config.toml
d_expert = 464
d_shared_expert = 0
moe_layers = [0, 1, 2, 3, 4, 5, 6, 7, 8, 9, 10]
normalize_top_k = false
balance_loss = 0.00109
scale_expert_input = true
lr_router = 0.000628
vocab_size = 32732
optimizer = "muon_variant"
train_tokens = 590200000
Below are experts of layer 4 (counted from 0) of a mixture-of-experts language model. Rows are named router (the router's row for the expert), gate (a neuron's input weights, with its number), up (a neuron's input weights, with its number) and show model dimensions 96-191. Each number is 128 + 24 x the weight over its row's rms, rounded and kept within 0 to 255. Numbers have three digits each.
Before each expert's rows: "mostly gets" lists some tokens that are sent to it at least half of the time; "comes after" lists some tokens at least twice as common just before its tokens as in all text. This comes from a sample of Wikipedia text that the model never trained on. Tokens count by the router's weight.

# expert 7
mostly gets: "three ", "they ", "two ", "them ", "four ", "million "
comes after: "the ", "a ", "The ", "his ", "s ", "-"
router:120154048085102111103101137122140152116124106127141150101118124101090120184085125131120177150112139119124169114157144147177126108123073142112122160126136157139125133140141178110143117125147126135148116119147087141137099127115083114116139153107132111114131104104100137167133121158084111140
gate0:152108115093059140093116126120106118125079127157145141135131124129102143136127135132146139115146158131145089168117177111155120121125150138120112103138154118187129120164139156086098091111130093154114142161076098137127131106125126140104157115113159091131109104115114124143103155120103131181
up0:151103124149106140139120141105179086106174140152113143147131119164114142122137161146099131158159116149105117165107166130132144156114143124105109146102133136166150106175141121088114131088153138156135120113129121131111171074138131125107153113127096082143119147122172137141154160151122109160
gate1:149146138137118102160127128155141117112096130108120125154125137118167087106141138140133101146122118136127112157139110112139161111165107136101134086143168155112167124100134147151111113118129123123113168140096100104119121136114108135087168127120189148141117114122159146146172176113129145163
up1:120142141147127123107105180134150115136113139085088141175138153163166106114142145102112099153134181113121120141077178105156173105146139171089143135127125149127166095120154106119150148114103106103163142125103162107103116136123124132112110146106177108139120097119110122144123139097122136164
gate2:130165115085128116143132172168124116151095112143117134086145137112148119118157158114158132121100150133142118110115168125121113157133130115117093125109143100109163129130081090139142092117112130151135148104101177110131114175078135177097115121154129152132142125115142115144179120115132113122
up2:178167150085156117170131132141118147148120123148110101116126179159146198131124145119169099131104095160141117120112141117064143123140101134127142088131132121117145141109089058136097107126145130070155138092132121128136098118140093119136148130122137107099109090152182104134128098176128109160
gate3:102064119133085134147118104142134080114128156151139128122097112134139165099130170159084059121101112120153141126152127136120125079122115135142128089112133111139124151104097112127100139088099151113136149079160106105116118135088136125076137135107170118175128096122091106130145091173112136129
up3:112117147145117114136134143152129118105109122149109127125106128157118198121099161130093100121096130111124134097166168159103106102153102149142152084145141120200097132126083090120120132139097131095113134072180112157097130070083143140084089111119187119126153146141109128165152095157103171117
gate4:102131115117159090134129150156120112106139164075135129168125141113088147104131138152113159148123121147121132143146150143124166135128158136102120136150079141101129173155111136113136136122081128102123142095129132135098101123109132158134122098151147093118160105132168142088099099131160110130
up4:117093151120160174133110123112126108106111158143117152138135075157111078119125085128152128116148136165146134083128146112125098133147082108086117101165143101130124130130146087156158110096144099151133185158122130146144135155177113136107160102100052160131115107117112135129138150139126167127
gate5:153122131126147136093121132133132180156178106128170120138181122139098147132099137125133127114155126174169167118086121092130148117142174147124195112096127149137130131126111131133087169102121168127165117148150128154096145129121136130136129112113158151073123154168192128109173154106122170118
up5:146132142109141147134115119109117087140074149134098116142097148132125125140165115144101081151080144135096097128140142154109124129128140134074123132138118073130130108107122106129146123126125088126096168083116145112104102139119131150108184121154082101174086130174143126115176142122096129159
gate6:131116098131089110136096172128107139154165136101110109152132099156130108081142094156129099140109108087166137144145139131160139110142091139137126138136119154140096114110109155126149158165099132130132137130145130094127103122118142121153157123073131133153147126115152194095143155105092116157
up6:058123118119138135132152146137156105114139132159133164123099165146086135133130143118110152118123081143081127103097134102121154143132114126111139134133126171127134147105127083136087096118125082078127122092100160193144155078169116166060100094146122102117154134130103082174160130133135145125
gate7:121164084133145105074125120127130160124141168137140100139095135121117114122086128138148138088196154107142162103146096138128160117141128137164095186118093133103137136127109134120128118134135148083163123123101102102061132116092072165108148111097143126100129138113145164168153132097139169140
up7:135137124134145114190126143101135128084137106120114108102167112122140119123120125145137158129082106145122121106111129115115073176152100109096146118136094113140095160152114117136154140097126133136116120118143168118176093129170119106128120122159086120140146112121082144101101130157130131151
gate8:162103136112161114085130140119158135115124118127161133171116183114131172113092117153113102079143111122143153148139071156136083097151175132112130117091130162094117179136138137115091153148135129157143148151124177188132134146125148149111143161083136141153110129111128133135110091109153172091
up8:128157128102128157164112140110072172134133130166105141095118107104142122126128081112133119167130098148099148150128115128099161132112117129121152160110091099142186075129082122122138119103115128109091106170136099076131135092145097102124140129125134100132150131103107106165146145147136142181
gate9:128118109115116122135186087134115125113138135102124170145123122147104109145125098142126126162102153102151127126122110129096130151142100136141062110111145136148100134153140148089131149144122111079114124140143098111134164123151154138107106092154129083123157157147111134092108129141143130127
up9:128125171137149136108146136181100097127111124121159097102160102111163185132113149145152101126101098135158088088094117142128089159144123137095106153091102117130135131101170146147138135097108142113103132168133112129137140164088128135137114147143147111139109081130105126137117096078162113084
gate10:147121126101119124116090138097145124152151144193144119090151099150144129102115128096134104127193112138139161180165139155162156118171136121117100133113139058088143152122107113140149135133144107111165096176138134106146124162167130114108109160144141075089158172150129117160136096088103141103
up10:149108116154164098120167118125146139130097100145114121126172123131167127126100138119144105108159119136139137132163170139136097189129143165103170115137152162092176143133151164109142127145166166110097094109151129102101131082139081188151119104149114090127144114146168119126115146146134134153
gate11:136102177115128130099114106100099161151151123094140138134120153141105112178143120093127119100137121135134114162162141133119103128141126167191130159128151121144159101142129093085149151089144140097131141118116146106092127077098121131132107105140123149114142149148175121113128149110140125111
up11:111133113150145162115158122122116136106124112098139138148102091102100143110128148101111161150137156115134171155144126167101119134096134168122109121111138139148155107123084155126128155063091112175134151135097152166113173133099102093112108123151144137123123144153124153136149104155136130128
gate12:108124158124082139122134132120118096104095142140119142091066107113120142106118169125065155163155141112139151181138075143101155096091118073056149112124113137168137125145095141160129146127134080175129133110131149152177120131147152130132106125135151134110100129126113099120090132130099132137
up12:096135121123181132146109145101151135142111114102129128097147122093145126136156136099135122075182142136155103142127101162124133149174146129094112138110127137119115116105118119144154147104124135105151143071128163113097123089124188130195125133131123112138134140065144084090174124101128140092
gate13:094132140116057092084186161111104148149142081131096135140122176151148159156115108130078105137102129095068133134108145111136153131101144139082137121130110123109151102148141147126151087118139115126117129122141103177116097107110119100133143102133148129149158069094079150166134154144123121157
up13:156129116160174121149125083128138111118102175116149132134112090085123098102101108132193165114147109144178116122131134145126116130135133105154129124122088124131109116122108147109115127133137142130152130110119127114144154172131105159101137134128110116123103157167196086094180152137139146111
gate14:106143133095168098132088168121104140115105130130090130068112088153139133146135152158156096110121095138152142166148112136140127119159157144066119158162138102111100159106162114158140116124099132155115132122133136122145182073127116139154122083141143149119078077138103115122088145098158125176
up14:116139140074125114116135124118103123132164140133097155108177127126164145099141140094117097120131123117114096148086072153123151143132147115133144107138088124082113210137146160123150155142154140105121105112149103114118111159089116168154118136117070101157130139125136108157122130117144110132
gate15:143151117125120145096119124095098128113105143137099128102173108149116119117124129140154117113103167185136088142077090151102141166114142097112178149150107112176122111125110135123124119127163121128140124118139108122105132127172085126160116172142123120170127121109111117132133151175144078175
up15:127110144135124103104112113118139125091113115103127169129078142139120047164143115143158136130120107118138119128160118130108127131131150140120080112160138142084114120126132158143139128179128191119179103070088157141159112165115184134106128159162137138137161155125162148123113163094133139113
gate16:143101115120087138147113106156128108093190135110094138138103132162123158135121121161130118155153124145143113110146139131151138117170111138176150106132135164131150140137130175115126125131149159121113082128111144129146134147143128154108120138112143106145099155143124137088192126125087116133
up16:140128105108109122124125126125141135123157169100113169125125151100152087111120130142123077142177110119127122103141129156115126116152105117131085159116146121139123107094166086107136171156139195091090163157133130153132142122100139164116135134095155124107151100160104151108123118134079109144
gate17:166077121142143155143104139113111125145109096120129101141090154157180121117137094089111113101128105137107126147079135128144150149157143148132203105144166155114131120124114138114135121131160119133170169179151072098135120151098111066136127123093117137116106133120134158142146101090163127123
up17:128138120110147145147171158130157137106147178119129173100116123099101118144101130135140126106121144168131121128183155158139186137096129134127064091106111145121156083123118120150139137152134167156159105136141116141114114148142089189130158082167098140142139143102113088151151106137086134093
gate18:087096091127128112131137101177117122129123117074125157094154128081121135142175124120102113132115118114138118111103133090140097147098121163125147137143167138085115097111154109120124093130103102111099094146159109119132087081139104146113108146117128133172096116149153093132128138105117114168
up18:184131133126085118147123118128128079131089132151111119134092121126131128137135152152124135135141129096106174159071130149113145110124135093177128132140101147183111129117103183102118162152137118132105136117086125141105174161125144107138162122143106101135133133091098131132129127149137132117
gate19:090112143114145160120175172113144161091114142120115121129131137138131153149151141153100108125129157109119147139127137156133127123112154092108107117153135120128115160124117147127142136095090124129075123098133090138083123144092137137154126130107120146109143136077094095096105129156145137115
up19:131115133092115079112121154147125093152145154158131099127136100084079134113139099127158114123158130162129123122168116144119143116126126121151098167129113162147141161113093083127087114133112133134133152126131086144131156119167142133090141129118133145119149130115135159124146178130149133189
gate20:118131143097117153124151123148117134139151129129107145096110121162148133132132153113186106181094099167153144108165113140074149122124157120171143149122102122128164137096143175131178140102089177090129127121116094146211162143141193133141133128153126108107097118103099138114150130112158107148
up20:133123163098123117113141138160125153096160158151097140107105120151123112159101118098129088144080132117127112132133130152094129091124137139101102144147094106153118146072111138129163133103096152120166100149093135118157155150152179147146127143166165121109129108122158167135155140139159106171
gate21:146123144113096120128175108137073133151132173134133104172111087130135114120117113111116113110114085128117139132088125135175104122146161094125125149124136099073097146072099107134126095114155132139123100159143133141115163108126106065098153129098151159151089101084114176096158167170147142172
up21:133129118099105117071102117152132154090143151128107141096135134114139131116096129188118115094145160142124134127164107133108090147112120113122108171159134092083145121167135138098128143134140134144095163096147150141070050131123153126110158133141120149127109103103157137123122161064163113057
gate22:142081120126109106122109114121122191115148096150110181116136116088072132149120128107087147080109100148115152167108126125129137118114142108129136140132139177142111122117132155133098096094140133111167119147139156116152160123164129148143109103153135152124144088118177129140115130115168137081
up22:127122123115145118134114132092141140150145159115063107106138109162122142132156156107087156108126139108099147126122130130147101119161141164107088160174163176083107130168136134126180092108150072146093110144125144157132099116105102127144154122114097131133133130134124053132101148126095110089
gate23:128171163156145102102156110124137140163155124154141121127132160145113154158152112094105178129194117147153149132107088137155122106133142177097109152136106140134110116151087144122108160107102107124154115119161122136117123148117176096142127130125187141129110158078142115108118110102109145075
up23:145120138120137091130154130135117117150124152110129124130096111129134116157139128143119072151163152130165148114128118125112137107138125110118132141123153075080134147158171145142168112137157124143182159106106081090100139096138137132122176131148076122127120084127123119138118150117091141104
gate24:176157089106103120150141103146144079085121132117095140112114136144100092153126167145107133123103170149114158134127140139127177141129072141117145127139112128102107154103118095123141138122143140135092142146115109114132142150137110135147149120133111133140148153126107109167081129102125085134
up24:167146113127153101137121108111113093113150087096084158156168148146132115123171157146097167096122130166108176115095102152104157126118128164120158160109127096146161164112141103142152146189102123123102141085112117129111127135146131124119136153112093123176132129130100107124098146115093122136
gate25:147096122123102120118124128079123089163179114153182136130098151158138135136089124176155178158172130115157150093115136148127143149137134095140107142104153134149162125164090132109133119096146161175151109121147145116100127091132104117090108118079125108125108079085114103145118083102132104100
up25:130119145136106127129122157157090132169126105105160130167088123100166096159138148108104087117093088080122110132144175152148147126098131143121125137121135171147129104162163127091179147125126143122141083112171108113155140130121122111130115140103140124125154165121096071152100105115109109116
gate26:152116103097133133138148137156095109095113118128145095160115115130166130135139103121127115133173137122149129153135155154144100116118149126125168110149133121133110091138179157151104191115129171134126155160132086115110160091126154120109086143115157133127196134131110163127130138106111137140
up26:062162165163088123151122184149149173155159146114125152114118116092155127120139146119171116152110156136131088157134156121141136141133132136156121125094154158109159107106105138132099101137126161123146112124168136117136143133140139146144128126124107119170103151104128138127162128113123131151
gate27:167073133138134141121140089090125089142105142089167131112141119108118119135163110100119125110140111134138153144131113160135121147119136137104163101108122106115139133118139138140179113143120123134172107153157130167125148183106145119124091112139118118117142088169102153158111078154126130137
up27:111100108161158120140171116123085166169129132119158141140093162144112142116142099173136106119117135155114126137126162144110084155108147132170103104121103197144158138125109119137146119162100129157113092138113162163107115130122157131162100081125164121149150095117199107145166149153129133113
gate28:108154153122129086166137105141129130129141111116166110146136133116155102150103085135143138134092070108087156081131155112127109127079101095126080164143164123108128147114092147105119125140146105136141119081087118167125126106136105166115138114133126087126129122127157097087134131150103130110
up28:148107105146079119101098125114130079114138122165109059116094099147107148108138121090106114124189129144140154114124159148142141123169102120167158148083131152108121126168130085160137128124110124116140100126139164117090101149083165101124127105142166152173131113142105154147182118128144132178
gate29:158109164117112125154096125159089117140150139170148124117143126125148133111148133153137158099095100138114149118146165126127156141132147110096123106107159128129167131074087123138159069122132116136111137129094103139138133134120130067140083143111082139137092100145098138150150159140147162138
up29:161112167101122147141134142139121161138132151118146147149118127143123076141156077165137129139097109120133137129124128098063137074090175167139147155135137138133096126106101132111142066120146104144114066106156146115140169075145112140128087185157081129130104102129094132110134123139079097120
gate30:154144080152167078159131170139130093129085094100150177131144122158179130112096090146163180099108136106097148149159149139116109097127105136194097150178139121105102164114140069133108141148119117107153128114129145104112123148184156145105121098116111129123081108152118160096141147167129111138
up30:111083109105138137199149122112131137099128161160124068066110150113115175098144154093173142113136124125163099120110128159151118169114168103123085125168125161165129106106142091122088129117132099181161163092128124129151174166144189093156104122128120134143148106101145092094176136117178140124
gate31:141113119122134157127125112168147102105144114131067122132110109117109132154101053115128125120173135108099133108137094103101148121136141171158146139111169113130086136146128153173133133154162138133087127167133116115153118129076122207094150101098139104103109096101108136126119114169109132146
up31:143142125107119137120178127120140107116123129128151149101156132113137095155142105141116119149119138134089110095125129107153123088129131116162138078131122117116097131164140120087123117126071123133086122105142145126191161120168141132120130106148119122104101108137137106103103154135141134139
gate32:075144096112089148172114169107120172105135177124105125142123160123129103096119097112143151135137091107132091128128115119170099117095133111122148124137087137155122093136092108087120119178179121144198129148090115150124151137098157087113117126143166138169101074106089124135148146142127137120
up32:115119145146126123127143082137107145137140125147136122101138132148143109112093135132154099072103125106121154133155106088140106079071182120142095131124133188139099053134094172078160114165164146101099112139126126126155136134106139135171106125150162116141116093140114090124106149147136118125
gate33:129118113137112111123142105079089166157097127135146107113124155188149130140129164134142158161137116097159123150141118157131117140080175134134120133114111118129135136139150125127128144156099144137108099093116078174105132113153132133116121134108123146092168106138121096131107087113115149122
up33:105114146106104132161084129186152093100105126096146131137115123126086149095094113163138117143152118141128160156130129101111116150115115106167147095137166169127124169116142141126117140135122169105140141147120175094134138138158120122096116116115165154142136093112143119128128171111150165118
gate34:133143134140122111157135133096124165135132123105080144104130128118133134138137166114121129090167144138101097134147114112100111125122118096136144115167166097120148115175147137145136148138086125076166110123107100149111146118152154086124104111150169155111134128112101109128167135104147101128
up34:113154155130159160097123119130167120134164154116112140074126133110185149119144167074083145139108117111131131091138088148098121119154129118161088126094122158128145122131079108104132123122108074135101129105131101142143114123095113101124131156174136116138126139124133113124158104127153175130
gate35:114097137107141158149151162118122148089117092118152102105117139132153147105113114176111105139128131165071115134116138147129113159115104098098175123135116086151079126117139130116148150180164177145104124095082131116128092145148126152130118129107141093115127102133088118134150139098142117129
up35:123126142118115132131060143114140144127094195127141121157094103209132106143125153095120140120107115166138107071126129111144087121105151126155069104171159100115120099098122130120167091168161122096130094128107179149106104102159150101166103132105097116070083113123112124117115116077092100105
gate36:172171139113137079131123151138136133145112140130124131158146106146152163103128122109117123176158094138130142136106145130140134107126095113121143123111125148055114153178128159154096129086126146148102142151129120148150134158122118140122172111154137156191161110115164125109101113150159141133
up36:104131136126119090105120106127121125094151109114123088174111133120125104152122074145121114119119123129134096112105130102130110124131113175168107113156148107138139158117137125128145113067122113134151116124097139122148132138097150096161154084138148153105117094088106084150099153137158147154
gate37:100135132126114134104147100159101141128124134143144083157124105112113094105142077125153152129134122128122146132152138157150131127153154149155127165127124154134109128129126147134106115150131123128105127112120163136098152110162123086140167147115146105109116109115099161140165143134139150128
up37:148134155109133123120103150129139124129149118135127143130094156129126125119129154144121152146125145131138105083139134107091115180131127136109133113178126166155138094134104110065128123132147186157118161112124165131168159111148167130139092120140092141111101122085106148128096108152131121167
gate38:169113140127140128127132142164149166106157162135143161132110105124116123146136159130092117113184143143140180107132124129112150131109151165101162149136127162117089137108131118120128105111154135111107112134136124138166152101106126142098148136135139117109131129150105184162123122135136110119
up38:127147104134142090091172131156175143121131086127119124128097114108129129132149113140177168116150122139133138149107119102150111100094142108123144171116091158096137142183148138171116170146124105100106131139143101130124095111121084136150178132114113159124137112125107162135147097132119138133
gate39:144090115089085065083134132096129093130140121115106109116156094152104131146128140110125176146108135093148125102170140137153135103108099127108195117098080150097148135145113137114107101124160125127078154082138107142146113128140076143137126140094131173110093146104138144171111123122111124102
up39:089121144150161168181125112119119137121127128107135126157112118135158150105125126141145067107119142085111142150147132111090118152162155141181100139133161106119107113125115161124140148126093090105142101144134155130174125057140191136140148107130092100167099101144142107127150113115124118143
gate40:139124114139092085141153137125097092122138151103142124149135134120170111117128150135147134116122125129128087148106167124115162129141123123115117133111115139125137151104122130147127145178123117127132132161102101118159121176106102138129118158111129101117168092133121151118108079173124129129
up40:169122142115154127113119132104144143131108114145125153150112096160085181138142098133143146097151143136127140091119099137162113131097156149169117144149121137107075120150096097124134138138120120112108154114157124140102111087127155153159130125116140140090117138105169078162163085126117113140
gate41:092142128097112134106111151124084127122080115126161110125148107145130143095141157171134134162117152130125135129135130145084116123096124099093130148145145169095139143113134169094127098131142144106121106122138187166159134077151108137117117145088075155136100153135095133133096130142144221125
up41:108144098122135139140156119073133124113135159130110118122167137097163137133162152072118138168128151136116135168122110140104128140111112132122121126153135123114130123134119111173136102108145108142082121167129137149165110145114116120120104132121096095102145079150142134133122108125107138120
gate42:134124159117108115125117148094109110132132125124084140086134068117172135122123119118143140145150147133165084123131108120121153084162097146135183137090140174092149154118088127170110123139113135116094138120099095107145120085104166145170099156130099135118149137132092136132108095153154129151
up42:155129104145111146124106130153123139148140154145100143139137076131169132130075125140094102155123127119139159128146148123182118122092132113080162164141100143128102144124129108121111104134118149139204111102120134141101106116134133123132130152116130132106128132131102134129100168117106148145
gate43:105069111127072092077145116138131101097113126131145141103102132069138132113113134120136111085119121127107131137142112140127113146121124087071156124134105161192107099106119101119104150097095126134076088151127127132156106120107121130096134153122180140165107134126150117163090137166126114141
up43:168155112140160136115123123162143138153114111129108149167159107120129125114140166135072097138193117123124130118114137143144161110130137161148088113144172080125120133115128167070162146150087175125124144123123133108124115124106138126140074083122118131090125118080119186116141117073122143143
gate44:072133140150152157156158123118114165154134078156100160140105126138124142131146144129107133111130114095076142160148122130113152102118137148150139162144131134127131116124080104144139142118112118116140118107146113136126090211122130092130126138139173103130135146097120092106130147146160165110
up44:128174109162119173127129107153151148165146081163096112113106141121128149120165156120138127124141108106106157151112132122136149161117143128135122164105117091134138102074132156108108153115102133130120149116128095141136112182178120116116133172134144124067124141152086100116129133154110127108
gate45:145106160125144099180097120110119124110134127151099127105144133166139132118072122151135128170160090118109123177130154111150147108110100122148112150145141143106169167130120149177137122171148148125134092151132136102147118111152121147138084164127132083120126118141072081121144113118147152147
up45:088125087112167134120133100114098150148147101119106183104092159090112123130086128124140134104128158133131123153127111148154111131136126104100155082132124119140147103114146103132087145097155144158169154139186172109126148107140163069144151133167152129124100089132155136138108114131120165139
gate46:124092106125132095127134118115151139143090105140078132134102107129087152137152139165153143140084155137111140111147085149089129174134124135121146153132112102136175095153143112135139108120112151141109136055099124095099119114137125163166128113129147111103153161146150136115138090144124126139
up46:128147143203111102161145073117108149107097146084095100154149132148151126147144141122110138144105166117147130115096172096117118147165121157137145099152172128166109156152187099089102184173145129091139116095148115127128148089147158138147110137105153132168126134118137145138170106104094164086
gate47:130109091142068114129162088106133134134150127094116123150135154127135141110165151140134128086135116128139166090168168183116135107149128119153160130151132136104131135117090135119125093078141128183151104107111075129118154094121138128138095113126096124142148122139147142121135135115110128103
up47:141117162145155108126093162139114147136140116109128144129157083155152109136112112133124131155094152107128126134126128167154115145118144115152089107120142155138130118115152146103145101127147162105110116095173116136134119153118137108125131070085062117107131154138086138134122156153108132121
gate48:132156141121128121141119150129114143142112126154125150131115130163104110132132137123077144143126113131161153116130112133178127116138100120113144089088123106089126104121105074110127101151086149104117099153138115134124166156122144071140127148122145130128130176108119089131124101113144134057
up48:121178093103141135123147063149120116116150126139093118143097117119130118167175123090071145103152132141107125146130132130152120118185131136127145127106128132141117132178117128148106087137096114081119142140136107126110111149147141058156137150175105110111113140152157151117161101107112125106
gate49:159118142109099162146164128132164106122146109150103109149100150122147119160108147093052129092125091118136155133124146144143139134091135190130161123119125095087146098163125174131097085145112126140100171169152147148155132165136156119114117141125147143154146110106107122142110106102141112130
up49:139135155112087106162177135128122122117096117152171107143102101137127091142131143077093139157176117110159149132121153112156141132089117172142146161144144125099103108118111165107136140099156131119137124131154141136148127142157113163143117108156108129161107142106104102132135113114089110114
gate50:146183146110156133117119148155149168144151137073146117133128133127119112122083134130142147132172139153122153093083110120152153124180132126064106153072124104109154142131088152120083107088094139095144112087129167137092156159175120123109144136125125120084179114107097139172124138115108112158
up50:067054106130117166112133112131087120124131155147105142160139133130086151126106128122127109163134123119102124114097161177133122114135192135178131159161127125086122135153105139101137130154100131106106116148123119121118099119124135162094105121165123132129151142149123175090086113157144107077
gate51:150154102118136137138136138108135122168166118159094165097088129147100120132143145137153150113150100124150148091158161127162122123107096145143152109182139132081129116124136125081128080116110164120147079114088150138173138106187095134117126086131102119139092135137117129118156166105121067113
up51:128089190111147135130134149141099099106113141109165096129150136120144154140108093123117120133104112128099084130103123109111145142125172135120103117093109094146134162129117117159123119151157116123143162123136113128100125174105142116124115147117151130124160088102126152127134108163156142161
gate52:153134113148122112080191152139146099095081129156121115142130115137133139113125138124156116090154085102130114146138127158147119145131137131155150137111102076112108116156134161151111143127132137113176153149111119153134119176135112165106141108152097176086138058117145134082120110144163138089
up52:106076119134079102131115130179164126146100131153132153157140170138106144125147126139094146155111137110107105115091157111113165119134087150136114130146077083120145147129124173085103104124137191101138079156132150074110152171119109109120141143095152111142151105159160099113149180102112099123
gate53:106114148133120111113095095076132118101147165121059107162108138115092123145112146082132156094150132108099137097142157121142148148168113079102106128164145136097110130132123116112119124109178114111103129109110154115211107143114122148130104118148132157165128172153163128132081081138129135122
up53:126132150147122120156187115130099136177102145125172110084126135138163153109130111198123104134149142141130106173111153140137086098081131132129165176106111109134177114136145125139110111166134159161136083167100094135117139133197179124133145143151128128127113081122132107142150134112127151139
gate54:151107087131112148100093119147120097138109141112093116112142172160117085152103126154131122112141155123126173130103137120139145088133161101142129169110071112110094140116120127171127123114145141166128151148131098124142188063101145141143149082146110160178120125107111108156138129141132102133
up54:144124100131143163136117110139146091125065123132114095108130140134097193153096081173120133099113123107130126125089101157097128123096120142123176138154147149145128131137147118107121185106112122145177134154088093117094175125089106141148137135110108140102164116104114169094113126114151104123
gate55:161138143190105116091139113124112106119132114114092177095116150085141136177167165149095162112112127110138173118128142121126124116153133134126131175121135155101086148131137122129163136151129137132105141135091152084130125093163131086122101142109113091187143209127098141116128131108158115130
up55:111153128092153166152113131092100137133173121125157113128125161143146139077116110121087139143154146146122090151106146116127169140098126114177148115133139130146163123118160137135118104128115125118159118092167115115097091142073128128132167115139099122105118114114142102152112138140116126110
gate56:140117147082170064150118160148138116121110125098145132125186120114141113127103176061163108144120135089160106124090091114138105082141164101132143149122129144106122152141154125129097141106127116126108088149122133114158096120120088167103165087156134104143111094104081091103126083132132124114
up56:156128159101071099119126150130175112140109180136131131118134110141133124118126127094130107099128125132154089107138140105130133147115100153121137155134125123159146112135136107112102137134119147129132119109122120159108153114156064145120100107131060145107148094087135121094149107118152169140
gate57:135109141113109166105087146130149167126139162118139115116092107096145117115131079162133130133150139135158092112146120125150153110195129097118122158076161107124127120110167147152150112115090123130135075091117114148097148170144158157163140141116130137130132112158112129130118152128101133111
up57:129107168156185113159120096132122146122113127137115135113122108133139174105137142139134108074134119111144133135128077128108134134121120114132174146122104135148150149126136111138150131129163131130125124122120147073159129055113109152112104113129126125137146160143134123113190102092139121162
gate58:075089102146113112149118139143160137127069062116122120111166113099141162114138126140143098148157123105108122130139103112100124144165188118161126154132152123099126118119143185118100148115122155099139137157140150141167127106096091140120096135129106154142135112134138128132085102124093126137
up58:145130116128147138105142139132158085091121092140134101115117129150099151121089131144127153153148121165100067135162125077138112145141129120107117141113088085128136127134110176158152130114141142139137125139160156162153146147068130123124153155137147143149148123123113159124153089108134085113
gate59:115082135108109172152158062107128133143150095140096193146127136115158141116103131134118090109141119087120122105055134138120145123131108088136129116113130142151099131147098100126124121134148187170144130115104132135110130121165165114123150113139123164123083131110145121086089113144132125083
up59:093135129136126108125158131111101131139155134151124080137137114139143146107155152161086155137143138130130130117192133141101117161106142174133093160145112102121082170174142155138090132108144121142122174188166091116127134124119106152108122106117158123164176134125158131130136131141126156158
gate60:118130116144118132103097093146104113141119125127095139072131149073141131129104114128129159124150108131111139143149151135157122135142112122088135120112124117126115143124139124105189099149127140142156150171129107136120147147069108145120139147140088119104069116106131124128121156173104144120
up60:104125163126155104132144147100095146142091089148089120135065137148109141114083129158045097140104120121147102152116137084154083139120127131091129161137113149123114095118130129162130108135138085137154106171106123119124141099121099104087126111108087115140152092118141130170139150154085116127
gate61:139143140162144113139149113144107124137142120145160114094135130122107148130065095104101130156156111116144135129152121142110127137082127140141073142111138166156085162157111174139108125080146111117142146144142108118146138122158115145094118116103149152127149085109178139128138168145185131146
up61:125130120113158116109087109112141121134181134148158146093134118120116175112126113139156165181107101132139124107139132135044165169074125115142114099113129154114076104158119106092140111126149148152135100144097151121131120147144151153130123121122176121089127177104109138146146159145130112128
gate62:115089107152154134106128175135138077161154168111106109138144113125093129120102160162117129127128159103100162134099151112103104128113147193140095113144110139106077123099147096095166124111128148158105118094127147099121091132146170129133145104148137151156132098091146094103125170155103124128
up62:155169155104140112132131133119106131095095117137156124143119145147115192116105093122125163104132121151153142136155125120126161129141156102116123147152153081111157110125150125114092121157118091109138135119100111107163159105074093113131154131076156140124126139143100120183107129125153079153
gate63:110116123138138106171137136148146138143104185121099130130126126072158113128121110133127123118081165108119125168152136165111136142144149129118124135126119170109156090078139172163165174118104144133181101096129109138119136174131114094085145101129158119150131105127103126061132136129128111124
up63:086143155151122072144135122120131143156165182124106116118114150160146126133081137147094121115081093106095146168142140135105144159119144136121102145157117137117116126105124141118133143122135113114140146107170123108133143177132110105114134097109140113153149147140137115152111113100160107122
gate64:116130088112153146119103131137114155130100144124131162087137141071138100145103141132138131150110109139115135132123125125151105164150157143125084147140099109129135101143143147094179131099117151119142122133123137094140130131171123137136111148147126149123128142146097169146155084107101099131
up64:090127154157098116119170115123134098112111117093173142111174121115132145155146110153113117117107151117098124115118160147103153142138134141070150084138144102094115162123130097128128164143159124072136130144156106140139139114128154139120130092137140133129104116118156136127144139153106157139
gate65:168145134116112122155163142147099156145127148167128150151148167197166150141149109157147187160092098134132137138084129123166169125086157116163144114140096135170110142094126152172087114177181108146115141116106135118169145151141129162105104119130107128158148110117110137133117090101130127097
up65:157152151109132103164148139138115138132139151132134157151110161189184127129139132119104136147100117150124104117127132142141200123105130132152147150123089131115128154083136115127114099135159075174140112124092126106148148117106133126107109140110126109160133117113090111178153095102143108127
gate66:125111173092131086107156108105151101102174127121139182093129104150178137095151133112145145139093085090106166162107103109105133131095125112099133156108123152075112127116157141131157126126137085118153142165115128150110141147145099155126105104103168133140106085156134148145126099193128127162
up66:171138119146134116109119110183133172108116148132132137120135115146126145138063094132110135130147108120140117084101131089117112131142128148111126125144147118114121115072065102128123131118110181124131126131123122084132136186121077148130163169123110116107179172146118123110149111075103146095
gate67:102077123157137133066111168151113143097082131116083134104140111072093172145149143140132136154134131177146132135154107137116091152136123103139102127099130149129092097151148131161149133119095119101125148120100110145088154084123115125172089137131133141133092147115129116155100099148125123113
up67:127141104099142176144151153116125131087130107165172114127092120112097143182160138111104138167107125169118122121149119149140114107114124144092139160108138112120092122097119123123178129132117110121126149118094106138114172135096140144118105152119157122147122159102121108167110180130149148113
gate68:173164147111131132044142167112101115091133093137141109138133106164136128109112122127178130092135119098106139113143122143154101078124146151127140113127122136080104117109131160100106135149122129102144117113117102102094107133114132097105163148131133122150104110132149140109148103173085119103
up68:146091151111108116080098149113111117098127117119108126127120155163101085129167106112104151135153128109112114138122113115113098095114111118112094152163140105142119121076130172119131137084101156097132139138130177166119121133140121124133164146143115150172138144120131146111140122140113111106
gate69:121111122123124104130127090146135159150119147130105151138133125143112104138182101110158154152165124113123125120134125145155161109144127135167145113122142112167092102132137139100114132148102130114121135151176162127118119137116175142123148139151092094111147114112128176083116117095138109092
up69:132111153105110122068139114150149130129146107115133137110136123145098157141141108167137125125179092125132144122119117103143142157158135132174137130131104118132102157162102092142081133146130111121148127109141140161126135129110166105126178132120069130174156124134129147092148118131123112129